Weights of a small mixture-of-experts language model, trained from scratch on English Wikipedia.
Size: 11 layers, width 384, vocabulary 32000, 77.4M parameters.
Experts: 16 experts in each of 11 layers, 2 picks a token, a softmax router.
Training: a variant of SOAP for the experts, 431M tokens, 6580 steps.
Below are experts of layer 7 (counted from 0) of a mixture-of-experts language model. Rows are named router (the router's row for the expert), down (a neuron's output weights, with its number) and show model dimensions 192-255. Each number is 500 + 40 x the weight over its row's rms, rounded and kept within 0 to 999. Numbers have three digits each.
After each expert's rows: "raises" lists some tokens whose logits its average output raises strongly, later layers aside. This comes from a sample of Wikipedia text that the model never trained on.

# expert 3
router:536514444558516571496426447550544489498489522546522516522490493480459532485458484509479511498532534463594531533513538477496575558498494490502530512488487484461511469481469504506464415420489479
down0:483448481498543510592494554497532516483505471562515493488501480525437490503529544444500465457523538527504567461519478568508535559508447484544600545451573461502417554487552558490525493474456494
down1:475440505479554518500512484442502533504478464498471495511510539580469521502469533486457469535533480462444496499445492493482523452472438464497441434436484494455515579480463457535536460478491539
down2:523437521451513436467550560501531483480486443510457546521363526511437543519507527539550470519578502528556514456469519535534377492447492465414481537549481464503467558539532420502558506477530482
down3:549534500472483558502446463493469526457491542486507505561564507477475580533471528453535545554524593520484493461515455401493497594444542560514489481495516512462443595506548538501532467473498433
down4:536544505491427493496589518472489479524497445547475572450454444470409492398469595567434435531510467546468498499504460473490464553468502498526388531520488466587505438488430458515420518458504437
down5:477496509427576441530486510524511471515397467561526408502524587520531515483509502481521478481468516448556554498462495559561506483496517483468479441520462461442509508526533581511512492524495449
down6:547485526543501539480519600444518481508511522551467500547492502432554566565498477496409478532544480471545549479463528555541507530450530571516512540457578508489458450543446516476547433569545462
down7:520504518453498539495502506551497456514572513488497507530520584563493519555511547488486529490592522482518569456479453460500452479422443472514576554578511451422545523493479474569526503499541540
down8:496498545462502593516538540559435420545490487574529458573539485465478480500592543452474483430474510529468470537474518505532562523514483480524518457487561475473413478488459499494463467588493485
down9:513489526433448549447550510535526428469512497437541504473556432440513506470497518407516470505473410579476429473512485510580463485518501536545542464540495504490515511556490515526526448520470488
down10:525520438453507442497518480501452550511421464519498418485571471537451568501497476462491464497532496558545527484461508463519499467552496545449514460563450502465493436558552483518513525502497462
down11:504491537512463491549483569412531490469507539526481400458480463532517519495529536490544470427492520471521466508466514537433472493518499472505533502556392567481501558533527508482526428470461473
down12:515426516469511570469517502476525521515540474442597492466499501569460528510494509550545430527462579505493465525549555477555527563476549514504518541543547532473538550505463511526488437532481544
down13:473496549475459557510486461488480501450523468502489437518486552503488519488508532498474560504541430543483553515477454446539463534558541476554467444457512500514508525520500512574559505541522481
raises: " ", " New", " I"

# expert 12
router:435507517483444539513508444460563527485474468565492542465427492533525486485568456531563498498513540569479484605478514523579446534457517509512498529552498584466457454497495540448505568459494569
down0:524522459475487529527493560538504496549522552473523502412486546509491521467452587512432455508480503487468459561492497476470541547476515457539513506506506564562550448531467483492614457443524440
down1:506541450478531537505568507520493489491519502493473505482546525503592486472507470510459430483475511550509475468493435489453486506470533526487477481492427499534535538493495472515542584501581461
down2:548483485483486500471530401543544468555588527515495449572471529493494520488588446531525558508471527481541507497505506591493413522501484488441536477506491462519516535514527570548540500528560487
down3:492553517518527492538567506511533543506500431465577402555439516526536470479471472445475507489490489445489508509461516481502472464535513499514592503467479457468469471480514568519538492465442464
down4:432470502545501576524530483550518552510515549479450523554519509505541468521504510614545504461499469513523476462508550508417421527510454492453469544489481490539525525547508553483498518499451507
down5:530513495499521559509515456474536508486437500523527500490550488468470461487455501472541473483504488533534513515518527441454515485511535462512491573462492477507474547509475483551375465483503496
down6:494489487489499473525521525534533425566559510480495454427479447436446513602545498484521539561527473526555449475512519468462520492519485497555483559467542510499521498514503496495469552524597472
down7:395537519510514519487476534489502499478459548528467550491528513466516467463450479453418495532517529487544454484449513530518502503493485508495521539483498453485497491506501535526441487484508508
down8:488501505520505481491491493510447538470535459541526437559517506515487576484465539556456503464490561497533448496508500497495474488478515511478527476461447488516421545541469494532567521427482526
down9:510555469510449502436526591471422508529512487499478414445574509535496513493535475452465469533487492465483459520496495503461496592510516574472482545545476534464561565512392454498424484491529541
down10:510473590542524493449509530415465476471453578494482505493477554524505533456436532513566545528454443564514470525515501500504460498532495523525521552465533449497505456565576509506449538519340493
down11:465498427481519548502525484485464513547552499530517474530505531495500500489543444485471520596470480442555435450423567514424448537539453518470514404493467477426466439563520458478416428520470507
down12:461397501440428401505436565484509527503507535476508495561481465517535492527529479551531530488453523587477442534560487483562500474543537503555494507522537466529487486431506473512544498556499555
down13:488462543540561521515496545522451520528520481468479437510533461553574493440536494597512517439463584500492500460486445561507558468567522505596517465517518511472542512509433555495485444548495517
raises: " ", " and", ",", "-", " in", "."

# expert 7
router:454486526583454602494481510485512488542534534532451574537560490489480517529483504457557499536460452478541513400507547501512455470375454500441434496493465497502444475482488540462544507495453487
down0:539471519515494577452485462477581473453471438448517515468540477500502438426466462508547449531503512559433454500572438464500555481511489514526490524564530494498519549483530459509505473548451482
down1:559434487502454578498527472505453491518500495526535508479426488442544579523519484477541466479490473420529530547476465493483562486511501541473509474537480506436464437530463503531440531483532514
down2:521503473447531573538554468574509470413484490520460485461524473442484517454478461465534495482525543468508489539460499476466506553469441522502480479489522409490487507546573489474631547503498481
down3:420468500481492439622477488477510521504477452491419507478539477453456542520462543438507496433466487486511525540474469589486514499523498449462501478484527467564514577502447428501487488446465445
down4:448496480470544446540490525572515412539536482498538480501480499457586426473555456469529565431479479527505490499577528512566454557483490524488485490487498554515480546576491477515446497477503478
down5:478466607470465559507475547437497593477450542470457495462449512482516490540493526510482555488477523444556520492487481537525490542513527470500571487501486476457403493456534490480518591468519425
down6:487566536425501364480529541448507496408472481479478514571438512531485471517568506533420522544545486550494531492485515493506469419457503501532478432511488518596499533492545448463473466580512520
down7:496492512526574505497425464514541566439530504560551584433523491431481471466547478509463477437439414572513548547563471558521492532576572431510500508496457523473482494549496493501556486484502537
down8:469508515464458533471524493473547467555425560402474578490563528552473528485462494484482492483547544493430537526513483541480497573496531441468481520463446477517506499512455513577600466550479515
down9:494531551472514562525472485541504555516486486502516464557535481432605493556523487490459497486456452504545535476441510459523471564573491509490453519501455469438528521513500470486518473462539546
down10:483460523474518479490524415468486489522445435485469486557452468529442514580456412465477502497489489509499430490457579545403534486473455503449511543451544498459519570447531495452504431493471426
down11:484543518522533494457564468534540451486507463528497456440503471448557498432460421484490481445501492475563477504505454477541538545447459546474484435525450506521523518530502462500445519478505580
down12:474411526580479507575529512485468518475522560579584512521463401402584492575496533483508389469505482535468524547437489452523517452526523539509507465473529549487513521538518502558506492463490499
down13:515512537499495502480448444472532524538481501493477539478508564559515456522518586477459499445484522436461476490560492537497509466559532558534515478487478577549508485476474498448538587512489453
raises: " the", " a", " ", " an", " A"

# expert 0
router:477473486516543495430498434451529494544426563476519538508487514494439514522525458525540562455520486517543448476485495573496519453515518512497473551547434461385417438493526516532486486474474419
down0:533503544507529557440540530475506512501520524597503489419491493441537506557527493514570525508442521481556444469506456480518455419560540470515509522459485527516477487420454478497505438497499507
down1:433370561428444451502509485475535516519478515440486478454429512496409474529530553456457498495521555512474530574535424455479492530532525514528489527439553528485548465468519474482496553457501547
down2:528531488498478533456475534488491424385495498470497465486526540527477452480483518523507472513471485461504528503496513530548569486564463537492553525473481467556502526493544440425516510467479604
down3:439543586518488452511468530506494501505493448534485472460519503477522573518515483493503480511459484535501507541560475469498442522484475476459552483481421440520481495474512578522505580478481462
down4:579518504521471631499485520501488548409530494483476531473449525543512492459434566483506495575502536450557507472510473516535523431505479467554526485488458542469545479503492507488485564538450527
down5:479533497547490548535465586473557531469556508504465456457490500531556491468439465450505497445517453458491595499487471427566533455579475485524522509458497522550469486471559529495485517454438470
down6:451561469500525538486505491431458487521457581508496442522526478529546512482489459539451523441507480522519530505483494473522479546490508457493486516470532534496557525523517545423533492514512550
down7:507542556381483565504470522508457478535518465392503454458553499495525543547466508527504477497460502501536526527470523450529515543515556524570531512475521518519524446433522486473504484569536483
down8:534477507506468456489540530473403545496555597506529447500507511442494526510511522464552514492554576474530528530496489400539522485488556481514508499544497514532407511547535475520519559489456447
down9:547510501492523473451595516528476486498500462493521494507447531489553543504561472536607446541531512420525503449482449569518462576562448517540557486528479475502465455514435461505518493427559407
down10:452481490485561575532464537490490521516478487429450556475492528481529431471453480407495461470475485464487498468515480471504511441498465549557584477515482415482531501513512496451530447480490636
down11:450504491566508525511476534505493508561510507473480453516487440531480559475502493500524426477491551498449518434468518444465568460496548487553507477510507566481550503508544499517483437526501453
down12:512497524488505474575494481525572467564456449523551507473579487513466434525533501513514488507526483545495476506436473495444520587505491526574484460452429497531506500583503528478461505492476480
down13:520508487481491570511542499531494520487442453509475480543519549488488437481522493507550589459469428545469441485530525524581491436491549475548501480475551513548489559475444471471517449535500493
raises: "ating", "ance", "lock", "ence", "ding"

# expert 11
router:506528443478367539489511542464505487520531482482552524611533464484483458568495509514481515530512462536607513521462490501502492449456512511480513491469520578493506479471457479450495531491555522
down0:419481555467474603522491476508497498520448450561486477540530505397503459533412596500498472509466515439516551542495507537472504442476554453407573552451465566506502550523492478517509491439507610
down1:450509513464531520537441460508412550540401448521470471539535540501549494474510464487439461514512601402439498513524455517517523448560511533447460566512495467500514540578502567507480481505541532
down2:577541512543500517520536518469425565443489550453518563521518505429486529571413492472518453434533501542479526538518451469527469492517571510493525498480514553564549477493548514498531484569525543
down3:478529518500508503432521534546476468521430471481512469492543474473495515435433537439497456533520488470439588462492440493475430435504456557434582498593524496549437522540491461476528471526404592
down4:492527547503517414473507511549471509511490557498446552484536482487436432560554492558568457499498445543504468528515501507499523490483568576567521520496414520427492433526544498551458539551494491
down5:505464468466634536417494467498515521433521527557508544480547525481539467462461493519524456460455489511444484493486463457537462485494466435503480518432488489418525511472436579506531488484550492
down6:526516492498556523490503517499475506527573489514409490468432463428495441516503519438485481456510453511535527581488508463575459550489522517519459491534538473527561542521455472449581550510475446
down7:528484509508474502513510412532592549445532496507494494436521475536527483517528507524498516511525495589561492467512485550520519532585463461476562558444502497452498465449457508476434595458491541
down8:502501537481498506577513454492455433490478486536500473478474506487447477497541538568487507459474489521534497529456430458512441578510464529536495492476513538474514486512525476472507456460477471
down9:558554482543499518515526511472417472566510491490489533547552432476462500505477533473561527473486522517533515441521519505483501464492504468522468540450408492413496458494547472550533495500506498
down10:550522546478516453521462541478481367530496497444560524564478525537492530467507546455600447504518491537491532505447502460540560535503564500544510488519475526527470543416489543545444592523542447
down11:506553505470509522509446495395458526483476447492512576410496452531583487509459573457477550545479552475471507485498440453518412570538499554502495463481522480525488489514525519464444548405389534
down12:500532566575550404526465517489468523553462540520512497489525537516581507499479488462512488509474452498405510463485522573409478479422530551496558462555467490408526540528509572499491494489485487
down13:555428567522518523527473495470549478440480526523432513446488497495489450505512511530464456432466509463543494455451543512549532416468429447513378477492524527481448518519480479450467511490541408
raises: " the", " a", " ", " and", " in", " as"

# expert 4
router:512517362519500575514498473501532510475510435498603550524489477534513459421533512525500611564474512484533504473520514538433538511451389444520544606561477479436524504503481469503522488437504457
down0:524489519435501540436454513477493419524487513466526538517483505491489433420436489472495514495450542534455485458511484564491603490527521461492492519525561547538545451532523504447525477508519490
down1:482529475518534531474491540522496523540489526492525490503484530445525534500530517497515496423482429510574467528456576452515462445524511437517419530485511545536531516539410555487496465472493594
down2:472497489563538606499530474501529519501520491463504439432440431534572560486461502496533460482560523482548471525487475467518463541534478471543518483462497492492509507501535510439549504524543533
down3:479497478538501478541497484465548486497514504476508529486552520514496596505509585506540411492511483474493531502522464505511451531518518519524534516494473537466512497604443487510450439501425504
down4:563513499568509438504540538480450423414638486425435511495473497545461593505538466516550549519486583448487472479452527489474502504488495482469487537514530562557478502457487462523532541532491484
down5:488392469551507497497497485546460514511627500584468560473519534488526400448573519488538510516484454539547504508491579437472515498472534500476450523486481468498463445539458578541441560453505537
down6:507481514480558505521496535482590460514575523529484476455481422411475572518493481585461452480479520637481508530489546547534484453488412484502532490492510444496509465513532548446478488475538520
down7:456442414455484490455436514562422442495497468574523465523483516476459530567497504469528524542522499484479586496515542505471527434581425568422446506513517504532482538550554470554445504496415483
down8:453513537503474518475499518476490545481425458506535461473463544434548473449456469495465458485520493457523464452515520541470548541425486489499552457528488519500537464511425502502538508537574519
down9:520515480474502482571524546478448520464430432496427502472572544503503488517557513512536454560520548495481499506617458425530492533502490538551507542571490477481519535475554495491512527442493555
down10:481463510481503525475488528480554473489463514487418566531474430482471499472487509448518482519450486434508467516467463506496535459448511585486520525551494581520539509517551428501517528498487537
down11:468474431484539460557481599571487496556477549549451476507505437527477493495517535573438422530557497473494491475474526479583504522554413449548496552528545504486508522457493489476471502544464386
down12:531446473442580498484463446560570452504491583493507487464448527509515497489508474514479393506475442544552529462549495489510544571422501512555616515455529586555477502444544543504480503432485512
down13:416437548443515410445482478485523483540523461438514518481558466516554489494500448468487408448485450526436567461463501493523486559489509550554514464498442512531524483570450475508494509493465513
raises: "\n", " ", "-"

# expert 13
router:418538527492535456503500474466553528491535582512526504528536459461543548499542446476566518495556505521590532466505500516501516569476492511514506481538500596461451453519438472548583555470528419
down0:438474565532541635457569450459527476564487457484504569507511408478430516503446522499487536526483538470517469472512507452486512495484523578452536457477448485508535533496509578528461517473514535
down1:453457519503439588467543454487466517476392519437460470480494526523467520475483515587436504465447536490482495473522482467479527481516557493460540436531531569438485481498462523570516529479474479
down2:521506484479506451470451453487573541454469482461469530459513568426482520501530517493465589508506535582485465440504441479489509500527515508543517474517478511537461472501510486465455506492481533
down3:440474499469543426515442560502540434541514500456457476507434498432511493493505529395418517495480463560497603534504511545501451510448545478515472456586517479477528540500464431496535498477598576
down4:460522488476539468549537518577469506488543551525508465494549511526508543507371430514460564535534446523455535541494570501487485528497514549465467426440541524514481508561472483511476492488501482
down5:482460488484477464541441453531481498470535479539452472517418570446487500536462518443571486554518435535514483503516431448487539518471455516477502480505400540553464483450489511499523503459548501
down6:490462436532506544472551477535507608521453474421486545439506457454521500508516506563517554512515484450542473544517602513469494470522476451459436457501495517499608509505474542470482419468511514
down7:503487506528512338496476506451480435466479529474424530531497476499472545485559478598544467511544544433546570442472397590458540444423502550435475458470498559489447376509418490464474536547465549
down8:533459475431490423469495474406513555467555530466460433471530496564437439504554498507531521501533540481428439510448586480466480527504463442485468551483568473563524492473424463541529502490434484
down9:519447411609529559455495521505458532486477549548516516456545421474547503563523537573468530469513556509494512501458532420491463477531494512540508521510466482483505473457582476455437514506520527
down10:513508566466560477514482526451483487474440442457488533532562520427463460536452480547467548493463503478458536609467489515567526494510543487453481439497549465503526488527445523489510464542548462
down11:487512489545483465505456527477455437483459573516470498531455470495474524566485521522495583504503416412569477513479471516435519455460503501549504470536471556482487496515500512498501500536520488
down12:510491474492574508502499527551495472482459524520546564474491535576475471492471516542581499435519488472491503539450512491442604522473475538520581529468484493428467462504549481508535484516495500
down13:480456442520504381427465546480480445490503462510545541488497452524439439545541481543476516421452466464453502489502487512549501564536455547499471479522469541545534523476477434489548559525525444
raises: "-", " ", "s", " and", ","

# expert 10
router:445480450506513495554470524501507567560515485486463519525431483497545461448479458488502475540521508517546496581559593572533476432481430428501486509521407573482493526516470450526527520475553471
down0:449530515475508603452458421526554520497546444424503497460469509506580541506490458494497495509445454537523566486539514508555554552559549516482585482441543450506479499541469502516494503503481567
down1:470524570422461507458479501486471521466516523550538578529552574413486474523480513561417496540480461489505496492507514495507606482537474552484502560535491514537494558539461465434521528509547466
down2:490495580476431403453492442510490532514545462528515524505503473522490524488556471520552464523496542500547457528519456461485492532483434568493494421460464583500520577412484518569438489528472574
down3:432453525503514474479563488497465470455476536483430518507513504488515466470479545547567450472499526465513492500454473525571434555470528520570452492516517468508473546584503484483581463464448467
down4:482458510485525510474428565507494499538564483469458531522476509516496501477475400485473505547555464517506520480540510487494530448394559509526513451477477563539539510500504484510529457501477455
down5:456505441489477489550508512541447451511537459482506431423533493556546491460516489514454515508526438532492441470520503460512572504516469481492500502537557513472496507532495487476532489488555481
down6:521576528496524550446482553485477507492522503497462484500525521465524534545482539475464562541470412552487486461527398476484453502433438404396469558486474450489439426525494522510472509497436551
down7:465487503585492472448499581500515432463493495509537414522533481427507563482499444531596539479485504542453538513534493478446439500514622452471549562497490473527527537491514513555515451510494458
down8:474583490452489430497526499482501490459492489545514543530495464471605542541476465452465541565478467454468518472535484431491514461454556576526508490477513521562476550496508503537485479525522504
down9:510504555552530460444489518447495510559576503479465468484536485524497482460434458441523417553459509486494482558547547496511472398522496494496596506468586416599499523461481499548537570477474445
down10:523506462488496438484523515531446495450517484474479556435597488542544480462456487453507500492516488517545477545498493519553497508449514604519480554527503533560460483521458534494530519465491544
down11:430511506520559539485529541505597441529489502430564456482533458496513542472508601525480477506548519466454554477461491418511471470539432417504431518502518511510530531537504572470554477515488451
down12:481529489454545429484456527550495511533469531495471512464430510546487513503518482470569422538521431481406488508468499529468518499495423517524536483509529491498474614499477522486506509526475532
down13:494431447480444492489488500480484508547451513521481515557494446458510462419543597578458516528493485500456484518503470477553463533536495476533481545507536518461520465587544458488533544480528480
raises: ",", " and", " of", " in", ".", " to"

# expert 8
router:501481439493465523532527526476458523466464476485555460490532571514470530494527514460543458478508495485483508585523550470433574512471554474439550513486488509520567521454505546501506445432535542
down0:395511503532461554398394521457494510522521416504513526539514489640514520520473508467488506556482535476509532513469514529570488515530546542480503502485502510487511469444458548445501441547497474
down1:533407584518476469425475507500482557471464490516454567517431513479523559560470483526508507519432541479540484487505496486453466497539508408429515511464501533432565452535490549550513498481477539
down2:564508511516473498437502451490458522531548418566488563481452548451451517534464555400543489488472455458504478419500492527490449481439484494474563512426589550574500512519574571553456485574571528
down3:490462499525480460499586543519450513502519484471477531435467513573555522534500559498526495468487471499554460478495526468497514441420502513501577518510495413521496447469503484410511494567541553
down4:525486592506491501415515493482520465518502489536456578486533508486502511580522469492564498464488529515455500447485564482522530505547468542494466561475540526488399506431430472462558449478454441
down5:472477530521523482395505520503505447514541503478457514516469484534477494557463484518483497558500475478523517546491468485400476493514501597444487538501521457492499488479534501415486571417523578
down6:523467523467413525563506498441508451526489519502461440495488482500522596556448537451539492501469573507446539563499508426513472489499520449418541438509483575421473560466505606539439487492406536
down7:564525512555537577473524509586517448499491532446538548449504481474456591432466542561533486512506575486561560488501524429477500516494474520512491496505479445526481475500537464491455482497443466
down8:465544434463499460526505521533489478459458503501526469497512553533576505497550523579454499499456543519481501506543515560510495474545468456473520439535443463464511554514562524457483584490496480
down9:516501509571458487529541464547490521511545452471509491521442467526446469550505551528474505476502499565497485507466485429510479507481530441467472530567458528513541485500549561523499523557510468
down10:535498590515487525470506538468497467563489509478492504428456489440446537555487529618507477515478497523508427417547518469521471480536527454499496538583483480495499516517489495479418464486530492
down11:512481497570533532430535442528449486453463582507542460419532558577578485482546496535546454479527435514502464517470459527573545510466529594494501432507529437563450502437483557553476508562510543
down12:460456463479527438513517449461541518442400467509515466542472504486502485427491403528479502492490500572569537513474426473447534509499561512489512456441443498498534510462486501463477503503475553
down13:586534535530456532530472533513501457513510580512422393451475485485520524503460485575517491503490488454606459501439519503498589550512546537566525492500489500464457469454579483571526468501467474
raises: " ", "-", " de", " in", " \"", ","

# expert 5
router:507554534535520473481515534445577499510528518505502516525498550477547482476497509453489545498541535524549544497485456534460439518510503503515404564532496484468384476447483546522544455531508471
down0:534534506554433496504490549513481466526493543559475486405487507490542517610570474572520470546525495415556514534507483518481544464569546551500482451499505438466532488448500461531482503496517469
down1:578454523514512438547474479487481502487526570496573443565491508476492466441471451479539536491496482496495517514544512485491467547491469532499470527526539565529459501510465484531496501527510487
down2:517514467564454581550544456493441497489544516462495517490442513508567566499498501447478513499497511450455572579494425499451492387475496544511505525504538586504539458465488552533461516510506505
down3:473487424483520491510487500471593418507486468501537434393529417567441546455479524537475525505521539483529427487485564494566423589480482465597526496434518531510434441522471524467447471496542488
down4:450446556519537439562489511507472490454574463467524515494448546546492472452561431400439535510506512492526426468475556465597486421477508511493508500471434546513494490559529519544479508504451427
down5:429484509457425528466450506522495500507523478468457485464521502492433444510496476452509544463445477508468489470532478533532533514571614528490471476532569490504444450467506527525422476513581537
down6:463446481512451493518487440429517518479481592481524458495459499466429561505540531397475491464466476471494456494452444521561460533506466549513475534597515465498494539512560492552553573554531556
down7:481448460529526535476566537474515514563565557504525471538515511531516525487434522513552512576531563421538526553542511532577432584473554478474465523520520534505556454476536479491492532552544575
down8:519522494518573459487452481492517436501514539510540491488512516504580515534486597514533497506502466487440491464521487531520543505499498506507492482553448601506459482475457528528438470539542578
down9:526421574463478552549553546449516541463513492424451545431501577432467542472483492499497413550504540482587533516507493463482439464551500447566511509516444506543592512479498524531526522538587491
down10:529526489521582643467504517542477517489467523446486462527491547563506462508475528540514562523544522529455536490514545517471496443472528579516405443518518461477611509512505522519528505540500439
down11:530539469514562563452542578462497525438484467549452421473538536467537555527546486467464496526504481471471504535504515457506538498498487556535465522471496469542526404554575493484459515573541421
down12:421544510525472511467515472482475537474456446552486484549508475504516511502557518528542521531586477585477560460486465551527492461464567439543494472534512531469523491469479517491455489459446545
down13:437491488463469512441428481560553465457453548463511535513488495561500463551455505526500468475505591552497498521476550475519558505462483503460472499513538518496481409502409476473516531557575464
raises: "ed", "s", "vin", "-"

# expert 9
router:487481420539496463485539552518439483572562496518532472543499526477480562480516535448508519513504473600533530526461471520516547582397483437520500524520411470508556511559519480454559528520460502
down0:492521493463501520480501516551458433446517565484507533534441512509490550463515483434595516479505497462493570472472436471522519495437460472575490468434515487446512509475452460546473516453551432
down1:534461513547478520524483497430491543431402516469544410542505562504475503503485481486482535545489575427425558506516534554515489495487496525577554446568462558492466459469499515501450521483475501
down2:497481532506505484442532492406547543470513495525551453499464466507524513470535467483524542474472476460488490567437456476545523536469493503511504478614508476555453500490477494405522466491505496
down3:464456495517469516532598490575515481523507456459483452424525474522522449473522501539519495446562506446578487482520491516547493583524389481579524507487484505527481492457473508551506588446483550
down4:525527500503453530599543484479519519539419592439565523488456491490508486580503497501423478477495473527492464483560528535474543562531453513461517541477409499471523454475557556500505496469460581
down5:487547526440520486562517531537487520513434477505528527454528570369450515473507526519461507511482530440523491546505520470581517554490507468491536512557551493501442557491570475493475479518459503
down6:486469474464462501513488512568490423449482503504486497462428470456446479482459588489590470443499511487501523452458478534457493525463473518484483490489550487525530555520526412476513424540532502
down7:506542486509520539511478518445544525500511499503461480539575479387538546487429452520494469571489471456528445463491523536463547531485505466416496456511475475462534463467486438507508522508575520
down8:496494505528457499522511442474555553587475531459548493527470523514390533538440400576529524539496443500445453536507660489521466475523494532497484489414514484533519488498477473436400540515492588
down9:470546520514486517534422482520507510481477510590502440432522541576560469473520424518504544584545465417519449524516498540474588534484497487493477552472469477556470396504517493562409506481495494
down10:504519437422535474507505492474496519500552509486501411522428496501555395555491539478496480553475558493498518534544555511531492500455455524480496469464487497564444423495535480480543553482434520
down11:575504508425494556430490523446522475481471525460519522469521507510522532492490493455474462537470444512533486540461461525486492455514559453527527527530519395515484533478540505498471543514467484
down12:496470494462494523485562493501448455539523496515547495478483524509523523529509489554574532536471530613459512515574560456482447481511524531498544535576516529473526538483475466540517446488393491
down13:548492557466500526518473483500527494500509585466501487464543521476526424463497474522540482467539463497522537493543496468561404521543527516593495453542458500455543497569502510479480497541495496
raises: "\n", " The", " A", " In", " As", " It"

# expert 6
router:434497506462552544454513503502540547489465487529479536591467488508505514449565463474523547504637481502554455517487527489549463506628490489529470502469556544463490518476500530569495512426547535
down0:485504476547521552411486542521538426506507494587459447504499457554474519485570546471461505441555547568469526458459482481556449521485433470501527474469532511580466494472518547515481495513533527
down1:488464587495503540552453491497559552512513549539463475473565473541476473558463526532433534530439505570461530497552488496473419521493424535520521559515560493492509511472555537472431502465515490
down2:557470463494430494531519525494442493528489463568485566535510521539483477437403490525546479507529500427495468481497499510482518503553593425460528515511485462496521492578571433504471511537471476
down3:483528536571564541562522547473556524493569461538496520474498436567493493512473474478471522425513534501508435517427470579433482548594442447495426447503471546550540449509488482493487466538501492
down4:554510545497502423552453468467492536500496511519592542505523472493488487509481461521513496535569490504544528497488460499565448500575511487452468504480451528607459528429508508453461512504515460
down5:501465491538465514480484481484504482466488575578408478471552493522531513539513495525500440490539570495458499472505548572469527512511539530512515573538527455569514535492464481498528499478501441
down6:521490418521445559558435564490445525525490524442464485468550496452448512524450493493523519496486464483528482543518453417489529481556537481455497505482534521426511495515414532509480540505516548
down7:485575477474495634444527579469537461540378605520404471493433450483498536477516466494462521494433491526463459565518455527479472524480470503526503493471547552525503562522519510510511525479536513
down8:482482472516514625460505512499523549434522502524556541505539566518425433509502536560483480527526543530504492508549529437456479467433421433557550524445501477442555557408465508557531456447496633
down9:508533501578509569524486477563496510528518494460521519529534430466487504556497461541531488441557491450471573380517435521522510524491508519507564462433542550484438525541542437463510473577496502
down10:497461433488479525484486518514492493526482486520436502517483401482490488517499485478563480525396543559493480506478555549495496494496468478470476510439554467518481486545486411535491506426565498
down11:459484481499548517506481515537479493497443525468500458468559533479514430510461454560492458478417479497499471534541447563497526468491469462422534507497449578503491458459519515463488502486492503
down12:481532522470462483468460471514514482475513489502475547465551470488448498463527508460422518526495484476480600492594513544527497515462556477483466434546460435507392416490523489473469552499517441
down13:499491505547512489497500459452517558565467559503479528487495507469506502556533501521529570472471529585458531548505578477556552515485587485438508514567501497522528541496529504497551549580458549
raises: " and", "-", ",", " (", "."

# expert 2
router:569577486522512498511423527467499575581580541533564472504557554449484476489513494453518626463513481490526522506514609568525528514472507552466522496534459519515486401472506507534560452465499433
down0:562526535460572384507446539486498521480547542529496517504472397569479452493487455615414473511471474518577472436520537450504435566463466476493493437480536420532453500475575529464582510526449501
down1:464482486469493545498513430540526501489446585524499492563461531450489548525492548539447492425432481527554478454457483487479551474509539478510503432482484505485556531488455456457443519561499501
down2:429414477551523556487486509448500435485521451436558517507571517489551494446532525520502511491480522529506523400506507506541480493488491502493494525516459534500477513447420555511484477386484526
down3:521512465564477481539497462587462531558533515482480524494557469454538528594499495531511484559501504486519491573457445508535522527487548477464446484535492499494574461481428452470470482536440513
down4:493440468538431430494456472466481463502530447436551501465576506512483508501486476482529462467506485546515555439436469509544546520507498484523477486528437583518583557474538486469490551486470466
down5:552584411500524542428602498503528462435535513451509530527495477534477573499546551504545515506485438468463478464505473571440420481493513533507450509499515484481533457452492510486466541587499574
down6:478401463479563531537521467548534473493517551447460519505500499505461431546550463517488476462520493552450436468383505541496451526494491523486480490554475449500489511482551476482483522483539454
down7:463448513459450450487485494498518465517589507525548540566496496500483475469535467585507488473557475459495577532532560531464479467505491485538528499436539517474524485498577489407490519519539464
down8:394446494497508549523529487512527607452485494487438502529493573550479471505467470547440469554464496505454485491576495405545477486556484509550531514518438556552511516452462526481535485425421465
down9:413455503514497618489458517465532493484523448470471524567613534520528539536475493504524492560451567467505537472506541536521495477459525518502531539542515561456596429416466508515513463510495523
down10:521470465469505585519514512546504476488448487466487495578460487501485561455425568501447524520452554499554461553463474522513474442532526462643449468514449470468438553545457531476450473525502498
down11:540463536539435461503592491430553507506481556389572516500490463450604529566507480549483462508439501524477555493457472497526463549512566445454534486455533433549479474469517497483490425456517471
down12:513523491517453382541538533517484467456453521515518474570565604531486474434462503397516495458543559480480549461485505450492481541489488556489537442532464525522546495539442487501498497519441525
down13:484583440460457442547483469512496544459572592552539549469485545470501489485510522540405496429448489480576507510537440474468518539521520480491464502509426525516512426553533532512444468559534491
raises: " ", " and", ",", "-"